Below are experts of layer 9 (counted from 0) of a mixture-of-experts language model. Rows are named router (the router's row for the expert) and show model dimensions 0-127. Each number is 500 + 25 x the weight over its row's rms, rounded and kept within 0 to 999. Numbers have three digits each.
After each expert's rows: a language model's description of what the expert responds to; "raises" lists some tokens whose logits its average output raises strongly, later layers aside. This comes from a sample of Wikipedia text that the model never trained on.

# expert 21
router:511500514519519463507451470517550523501536533475486501514494495471480482524521496524502464488519503537488483502548507519479500482476519482499503484504534541490517485526535518502430510555486556480486495493500509478529509550494518559516485491483539492492486519494448515564498499536499487514462498484526481512459490488506492470479457484480527480503475484494485468456486522470544528493505
It responds to: Single digits ending years, scores and road mileages (1936, 2–3), track-list numbers beginning lines, and coordinate endings °N and °S.
raises: ".e", "lect", "oring"

# expert 22
router:512482519505500476536480499508531463515474516482528504529525494478523500511501477503467510546569516500473531524534494470478527563531526510457485512483467516507491491505441513490483478533493529488494499485553491522493480535503538448449498466482482523484508522488538509487493542480496519499518514470529490514507533530507490473517484458540541517496505500487510476506495482561533534480497
It responds to: Short syllable fragments inside words and names, often after a single initial letter, like K-ey, t-on-nes, b-on-us, Kw-on, H-our.
raises: " (", ".", " from", ",", " ", "\n\n"

# expert 44
router:450495540513496503485495453477521542495519507485495485501457469506472479482518488514513506458470533494528508504455499510525501547487513517493557463499510523520512549489508474507514533512496501474453478489461474523499503468435505502506545469537513502484495465494471525496495479472460495470510517517444502463512487515479492482481520539494501501443493544488493500500484473507519487520565
It responds to: Common nouns after the or a naming a kind of entity, such as series, group, company, game, village, one.
raises: " of", " as", " in", ","

# expert 18
router:534516564510486536544474487503494520531521520504507547505512520520466471486507473483496529524503488549489454497538530483529499491505501543539509535521498492461516498480483515491507506475497469500452477514501511532494496514500516500508485524515520503477464508454465512497467476511472529486495515473445514519465538492470502477520533509444493516446502479540528474549458478484496526510471
It responds to: Short opening or middle pieces of longer words, often p, s, f, ap, op, ex, prot, as in Leopold, Bonapartist, share price.
raises: "u", "il", "resent", "ack"

# expert 48
router:520524536477505508488540476513520485529509543495530549543488489507546492515485484509509504531495510501513520479495496476464488516516506481527459533493509523514507479480524486510497534527485509503452448517459493502558483479479487554478491486528532493548468517520474495477525524525507483542507501488493483513461520468525479498531473492464527507471449479520487494514580480496502450491501
It responds to: Decimal points, degree and minute signs, plus and minus signs in election percentages, coordinates and data tables, as in 36.83% and 84.542.
raises: "2", "3", "5", "4", "1", " "

# expert 1
router:527482431523540513504512502479516472473507522489518504486511467506463493467503535490493504503535482434542469461472513533507517504515503490466501463466510524506485526493501500487503493475514507511491483529487515495491479547470475475462544476526480490448540517513477511479471505510495448518499523476454505540472484515521503484456494469553531501493473518511481521462489485458450488481498
It responds to: First piece of place and personal names, often Germanic or Slavic, after of, in or a colon, such as Man(itowoc), Mar(ía), Es(chwege).
raises: "aw", ".", "w"

# expert 7
router:511476471514526498501532507520498497456510493499471512529477532498499466525498493477515488477515424535500483517493542496515550512469490507505531451484510507493496539474542531496500561520501519512527484464497498508476512504505494456526487449454499471542464540494538532521496502535474503502493543522510529499542518479480491544484500447516494519485469480491465506521540517509519480474481
It responds to: Row-opening pipes in tables, opening parentheses after values or titles, and heading marks, such as | 4th, (2022), ===Men===.
raises: "N", "P", "Q"

# expert 9
router:525495511502507471493505461539509501518503496513508501487484559503498485469515478493534490512518528515463441493464454542510506497509508469524475538501541540481484482484501493505464500465475493539512534496458468526477496460524524528483529500512472545532496521527491479456483493536502484521501451524509477467487443512526477476512463501533507510461524499503486495481451520497538455533498
It responds to: Country, US state and government-institution words in infoboxes and prose, such as United States, India, Mississippi, Supreme Court, Police.
raises: " (", ".\n\n", "\n\n", ".", ",", "\n"

# expert 2
router:496485485496557502537476529482530492560483509499468522510534502509496500530505490459498480434449479453489501505480484488510554484509503515467497472499529544472504467510479481513517478471488532492511481481454485487493496497499478480510502530516514488471508515507478448504532490501469508505504506513481493502482570551520459512504511458543511498522472464493531469552463466508520492516514
It responds to: First digit of numbers in tables, coordinates and rankings (2nd, 42.98), plus word-initial re- and the word on (reacted, really).
raises: ",", "-", " the", " and", ".", "2"

# expert 51
router:521513534506502510464517510473518506554498521489515500473503533489502502500488498447442487486459550500498530497504522503487528535472455509472467527464517462532526484508466537490490516450492458478512465498529474488508472474509497463508498495470511469497493479531505488462506518521500486444533509537529486528534493507517470454548451472480503486543505490503482533494486502483505452509485
It responds to: Adjectives and past participles after the, a or was, such as known, used, new, white, limited, remaining, merged.
raises: " and", ".", ",", " |", " (", " |\n"

# expert 32
router:491507505496503492505478541519516490471520494525461519480477506528469559481451537499506523492507511518498508536516495545506532464511521501494515477556529524431517492523501477465500548504491494496474502492564503521472484519535497507501510477537477495487523507454482495536506492525518497527463495489487501463483551495488514471555496510490507484505443544509546486509504503473500555485524
It responds to: Second or middle digits of numbers in tables and percentages (74.91, 140, 1,500), plus word-initial fragments like e, pe, spe.
raises: ".", ",", " in", " and", " of"

# expert 36
router:505489511505521496500528481482479447475472516488475502505502534493519485456495530493505486427486508457457516474491497510561516493513492554492556487504448511504464458508462531497455500502496468463452534519495491468544526493459455504479499504476486522484519538508527505505485534471496460504488469506522504509507528532453476504509501485481516460462504488497525497463508519513483501504493
It responds to: Line breaks, table row endings and sentence-final periods, especially in census prose about households, median age, income and poverty.
raises: "-", " ", " (", " he"

# expert 31
router:496556492505489474467528487479526486499484554519485491491535535519524475497479520535502507454513463465510473463495542512477501507536501474460479501471432491468521457489512500495566505514523487448522476492485514471466460476512493524489486493495494460476466472469515475537500513503473521495474471461498499509489471492450529531526482493530504506468493487517454520501509522491501489528493
It responds to: Single letters or short consonant pieces at the start or middle of split words, often scientific or biological terms, such as d, C, (oc)hemicals, hom(og)eneity.
raises: ".", "ry", "'", "re"

# expert 45
router:526553497546514484495496497525495529497487470476509525490447464488463487511476470504515470515492474475488487523516469465492524511501490490504490499487512510509495526515529485499534491526480475498505543506473484461511459506500462524479520548504523505526505467527516507498498523486537526530504508509539473515497512508525505521566547507514461477554503501441516499508567539486561520470527
It responds to: Lone lowercase or capital letters beginning a word, and unit abbreviations, such as r in rushing, R in Rushes, ft, mm, km.
raises: " (", "(s", ",", "/", "s", "ort"

# expert 4
router:468449490469482509513481504529482500474528534496547482471480536466471505522468482537496452567497532467530515506466511490522488521456483517483510503545508498484545527487491481529475517536511475485507509501512456508463536499527446539510494478525498495506465465500529523532510526516506488503497537483507498518524490538513522495537486469467533492482516498521500527490510472477543468480539
It responds to: Final words or suffixes of proper place and institution names, like High School, University, Park, -ville, -ton, -ley, -ford.
raises: ",", " and", " (", ";"

# expert 38
router:486500481538496500512468523460477492495472559489526494527532512542481481489488532493512480528531463521501513462508526493469542528509463487521515477525532555485492478476489526531468458510528503469499518485476547503520474485470550519501503490514472466520460515518503483534476513508494475504487472519530555492511503500506469495474459561502461532478485501543493487539476459490507494494511
It responds to: Field labels at line start in infoboxes (Time zone, Weight, Place of birth, Born), and standalone spaces before numbers in tables.
raises: ",", " in", " and", " that", ".", " to"

# expert 39
router:492512527522470505471548492483534481526480501521467462497491514511524486528500492535491510476510502492529494514491478482569473530528493489483508486493554542529544473488536469512486540490470505528510453513503470517542507497445486463484462470510493481525519536505476479496512490496528449489533518535529516479530497512503520521529530468476464474537533482494548529500481512527522480486513
It responds to: Middle pieces of personal and place names in sports rosters and tables, such as el in Hapoel, Jordie, Sizemore, plus year digits.
raises: "-", "s", "is", "m"

# expert 53
router:523507491457486506519522460494496436462493476506520500536525478514515494523491479500541506527492514477497512487532486550495519509475524471492475498514484494531547508480473520528508541464488543495477465450504512496474533479476478471554455535474462467552506467507514481534497487522522523518520495523538505496527530509542518498505538529496547518541501534488484505477521518476502490496474
It responds to: First digit of row numbers or ranks in lists and tables, e.g. 28., 18 | Finland, plus pieces of transliterated names like Ch, Kh.
raises: "ain", "uss", "old", "iser", "ald", "ug"

# expert 17
router:541522515498536489506501508463504503524513467508491521441496504521531473487492515489491478554478477498540461582500508494499479504492487549487489463486532483497501511504571482487545499478477483552507481466471453544490498505533470504535559514476513505506524497520544494513515502480523503478517485519499496476529494544502482508449526514454507503467504500529506486519491484483509518476495
It responds to: Word pieces starting or inside words, often st/sc/sp onsets and -ic- pieces, e.g. St(ratford), multipl-ic-ative, Sienkiew-ic-z.
raises: "ar", "ars", "ol", "en", "oll", "on"

# expert 12
router:488486511536474501531469477484553517486503521483472448539490549508487487510511475504446493431542553509492543479486480517469466510474481485453477497497510485500523484532494502522540512503495513467516520503480461464489528501508522517501523517529505518515481485450562487506508502482531462503505523484448477512509489506514510482453506487489524552519478466479489518505475498508481487535479
It responds to: Individual digits inside money amounts, measurements, scores, chess notation and table figures, as in $81.2 billion or 148.66; also million.
raises: " in", ",", " (", " and", " of", "0"

# expert 62
router:479467528517560501461495524525493510491505480530521523471495500542476471502508509527519482430487479477507541542511496508496528510505519537478477495542535537492486479513489502482505488515504489463499503559532514497508534521504475455506470531508521468500479555538462443504480502503518499467505509468515524439504482470538511519477485523533507510492508525512513513499491474558511522514483
It responds to: Middle and end pieces of foreign, especially Slavic and Spanish, names, such as -ić, -ović, -ar- in Peñarol, Álvarez.
raises: ".", "k", "st"

# expert 11
router:530499496498478486530506499513492494467515547496512487480519502473490520508506486495513528486532512506484478515486521471509480506461468504490506520525517506457501546547515498484549501481466540516465488448489510536538475506498468513545458529444530486516515515506462513518526537523509482504488487477505511515482490534482515474537478533567543543471492475520480498513495475508513529525576
It responds to: Word-final noun suffixes and abstract nouns such as -ation, -ing, -ics, -ion, e.g. reputation, analytics, production, development.
raises: " and", ";", ".", ",", " |", " for"

# expert 59
router:508486507496473524468509528489487502536544507511470503510565506515536477524499516473517501479521474508559511503488556511484516469484490496505500494507542495493535478534513493473446518526449532506477487520462482486484520495535496537468506465502519482527514477489477524525537452522494451471526513479532539512479511539474485477535470493489529543469483508554495478491523494461499486512509
It responds to: Leading digit 1 or 2 of years and numbers, usually in tables or after in, e.g. 1969, 2016, 1244.
raises: "0", "1", "9", "2", "st", "8"

# expert 61
router:475505510461512496494523529534521468495490501521520507451472496510485532502555494458468542550516460518471522503495468502489457454480483540525473484459510489491497523491492506496508460511470482476485466515480514499513421512470529484437487525515506486470479466482495502500504556496492476490491505530507501499504505484496463454503476494495561469483505505523491485516505441476492516486484
It responds to: Pipes between cells of results and election tables, especially after Votes, %, Candidate or numbers, plus semicolons in flattened tables.
raises: " ", " W", " R", " M", " S"

# expert 16
router:498457477472475506487503504529498509504529524480471488508446506514516455502497472485517519512509469525481485525453506410510510485485461459523492481511472491551515506487479484515476503513480502470484466483526519542483534530511470482511467478507468494462513470459457535533523475489521513492492486456464517497484505514503476508435485544508499474525511498497502521513487542460460504507494
It responds to: Word-internal or word-final pieces such as plural s, th, ium, ath, plus nouns like art, Best, guitar, women.
raises: ",", " (", " in", " on", " and", " that"

# expert 8
router:501502476535499487501481511501551490456512503495496464500499545510459501517507493501498472480518518504522454528552551501525482523517503525517492474494527530560513474522492492515435477526517499525466499514525496462481487513502493519523458504460501522480482486478484526508532468537521493498499484510565472471515522501495477489509491508539491456570479482485477475513501547461551503505498
It responds to: Last digit of years and decimal numbers, especially in dates, census rows and lifespans (1867–1939, 2002); also century, million, ago.
raises: ",", ".", " and", "-", " (", "–"

# expert 20
router:499489501477492535534498503536477449528513528508521491500498501480473522502464540493451494464544503516511513523455524500467491473510484478482507459524541532525509503494482483511493523534460558512513475490435493494504495572474493526517467487528494484495454463522467514540505547517501476494539529516507511521487541494502517513503465517465536514470508502509480458514485502467501524504512
It responds to: Middle digits of four-digit years after 19 or 20 (2011, 1961, 2008), in census, birth and career dates.
raises: "2", "3", "4", "7", "6", "8"

# expert 33
router:464522543480503450548487483540511532515540523464489494504525505517501492542510465509472532467516456519479461483473487523455538462521518536469536496514556490528532496499559517520472507522490545503456497507469499502460504513469515489546515466527524480486486470515469490502511512541472522507497484524531511510501511490488509464489471480483528507537492504483489467524511491513521522506476
It responds to: Commas, opening parentheses, spaces in tables, and sentence-opening words like In, From, of, and, plus sh word-starts (shifted, shaded).
raises: "hemat", "enge", "name", "mentary"

# expert 58
router:513473502489517563489464488549521457485494536517441514510530511508492527486491485499519480555478482493502501507503513518510504486523548502469499534506497521475526490468526516485490458490497475486500502524473484530501501561502526449527456454537508527512516475541471501491537439482464499487515481487485499480500510522525545517520465490519505547464507507472511505516504508468501505463542
It responds to: Line breaks ending sentences, table rows and list items before headings, plus taxonomy infobox labels such as Order, Clade, Phylum.
raises: "mad", "fully", " Synonyms", "adesh", "engers"

# expert 13
router:549511523502511503522498461487466528472481529502471467479502500535518531505519487504501450467515482515492532502471546531469495482470492459507533492482504500477486546511527531528501503520499531544436529466501468503522492509481528492495453498477491515507536512520513495482485499466520490491472486506542487536470477448450520483495487464462431524495505516528515513532531504488505535506475
It responds to: Bare spaces before numbers in table cells, raw non-Latin byte pieces, and rare mid-word syllables in foreign names, such as Fe(ij)enoord, Hilal-e(-J)urat.
raises: "n", "in", "ac", "er", "r", "a"

# expert 47
router:482471517496513516525489493540518479524544536524499525504518501496514526511475509466468474491521463523528500504452525541472506490491486494494499471539554527512550483484514495507453509555472551492485484521431493501502500548494492535524481491512514477505470444506487493531527511523479469472478492498522502506460521510501509476530438489497550529495472504496512472527496512449516503512514
It responds to: Space tokens before numbers in tables and ages, e.g. (aged 25), vol. 3, vote counts and statistics cells.
raises: "1", "2", "8", "9", "7", "é"

# expert 35
router:448493522532536500486477472486505524543499519513521506499496484488549481472520490530496493486506484521490484437461457509480471515514482480529485481506494511501555538504458520492490507517513472508534514484498521533500544484543466501563473469508535493483481496492464465549510499514508517496525493536504517519489537500484502492556489469437467453505510503486495471529478479513462529504513
It responds to: Month names starting dates in schedules, results tables and biographies, e.g. November 26, Born: September 5; also some stray spaces.
raises: " ", " and", ",", ";", "in", " ("

# expert 15
router:497487498465455504501514490517508515499507489483497503505480469457480545465495512535474464515510502509514542512514493522450513473546531551549506500503492462491532495540467504427500511469528475479501517504499497479488519510509519520495495452478521509497505498504501522472524549478522444500461471498463499511474436474521468545512496531496489501545543521469500483511528479483527511521498
It responds to: Word-internal pieces like an, al, in, ol, m inside names and words (Colin, Avalanche, melanocytes), plus the verbs was and is.
raises: "h", " W", "ons", "u", "ert"

# expert 46
router:514491531522507503531508501516505467527536504499555483503525530539496529451515503520505493531520515420480502480484514528503476466497506565495527476530507485529551504444525483517494525512484475549508485490484532530503461497521501476519546517499489517522496478482520528514508526502536523487525559519532499505470541503487488481490523487504449510536469471522486508493467493498495522530481
It responds to: Commas ending a clause or phrase before and, but, which, as in "legal, but" and "Beauvais, France".
raises: " and", " the", " a"

# expert 52
router:480539530461513536513440528489481514509494460516493480510478485488506488483505524547501500492529520512490457511499536488520485493534476458507527493498504505520462477489524501525485485528523507493512482515494469450518478524476552460505546473556519466546508470526532502501543532484526504503454515485533520528508495492485498535470475492517470438555497526514484491469498508504524476522484
It responds to: Prepositions and particles following verbs or passives, like by in directed by, up in made up, as, under, into.
raises: " the", " in", " a", " B"

# expert 23
router:433523502480506516492501524484505475524515524458455464524519524486515517499486492475461502490489501470504488509501482494539505452499497484552550503513481497551479534495509533491501468519515464505472463442494454502531496440484518499486454489484501493544496471501432504493497540541501480498506482475515493509486481520521526499529463504497507504482525524528482523462459460511504517514527
It responds to: Capital letter pieces beginning proper names, mostly surnames after first names or in tables, e.g. Sh(aw), B(ix), F(razier).
raises: "O", "R", "G", "ét"

# expert 60
router:467481498551476535493498540456525555462482512450539526513524476500461541520476467490482497475494498474533484529496492504463474485490518517542501514508494483467510499500517534501514533492529539490524494512485527506503492464516507494496504520477471509471521538531482474533524503510529518518484478485482533524544504514489529547472470522466504525532498531524470504506494548486534504553450
It responds to: Periods and paragraph breaks ending biography sentences and headings, plus role nouns after names like politician, singer, director, son, coach.
raises: " In", ",", " (", " in", "==", " and"

# expert 28
router:554470521518507476492484523490532504499490473501564518505492513472479527463508455462515514481534524502506484517520505479526530501563517467475475484469534465506535539497499543520485520482443475477480522495556485467540509492520513485495521469506494501545473535520524507528531523496493553460456499530486469506483517513490507547487493507493519516510522460502492504512482501516496473539507
It responds to: Single capital letters starting names or forming abbreviations and codes, like the N in GNIS, MNE, SR, NY, MAL.
raises: "'s", ",", " from", "."

# expert 54
router:541498484494488486513535515474502496440488502494507451500522489475504516473483503501551537492534480502496546501486538527483473479503524533476507543503502498506461510535512494480466492504515541567561510555468529532507506540488515558523493497527520538503475495483476518505503508417513472497496500541478522496506498475528483491505511475472515516514482531495511495491481485459492483478486
It responds to: Opening stems of abstract Latinate words followed by -ation or -ed endings, such as legisl(ation), reg, rel, expl, commun, equ(ity).
raises: "at", "ant", "ic", "ap"

# expert 10
router:465518525537481476495489483510548532476504470562501511499505477508508475497495483479488511503514568538527516512542496467468482469452492473490525517482546466486505557475504469478482510490475471483503509517488499464515495496464526509526456523551481470528538518491530475519503527515498507477498453478500529477541492538487520485483461481517458484502499479468511483503468495484518480541479
It responds to: Closing parentheses, quotes and brackets, percent signs and header words in tables and infoboxes, such as °F), 36%, Votes, Turnout, Species.
raises: " and", " |", " is", " was"

# expert 19
router:550485476470475507510520479507520497464484518481459494490471526510476471482504460478531491511524491457483461470525466516438516517492528484519493499496463479521512486466482449540539481521506451500521495512506488496532510496485511526512476506506489480480502521497495553520501502511544504514555559434521486496469514538506464522502508449480464534505500494539505494488501478542502508509523
It responds to: Everyday nouns after the or a, often the stem of a longer word, such as cover(ing), park, Trans(port), film, station, head.
raises: "ing", ",", ":", " that", " in", "s"

# expert 25
router:476532474490471495477481510512502501515510561500501505480476486472504465504482509479470479505531523545480464493501530515506498513537502475457481506511467464444473480487544496480468503531513504465507519532489465539510455423527448487509480517517511478496533484472456489479460496497471498499495542485486495469520475445509490481483500487489534518503531505500538513503434488489507501495472
It responds to: List-joining words between coordinated items, mostly and, also or, but, &, to, and semicolons separating list entries, such as votes against and abstentions.
raises: " the", " other", " his"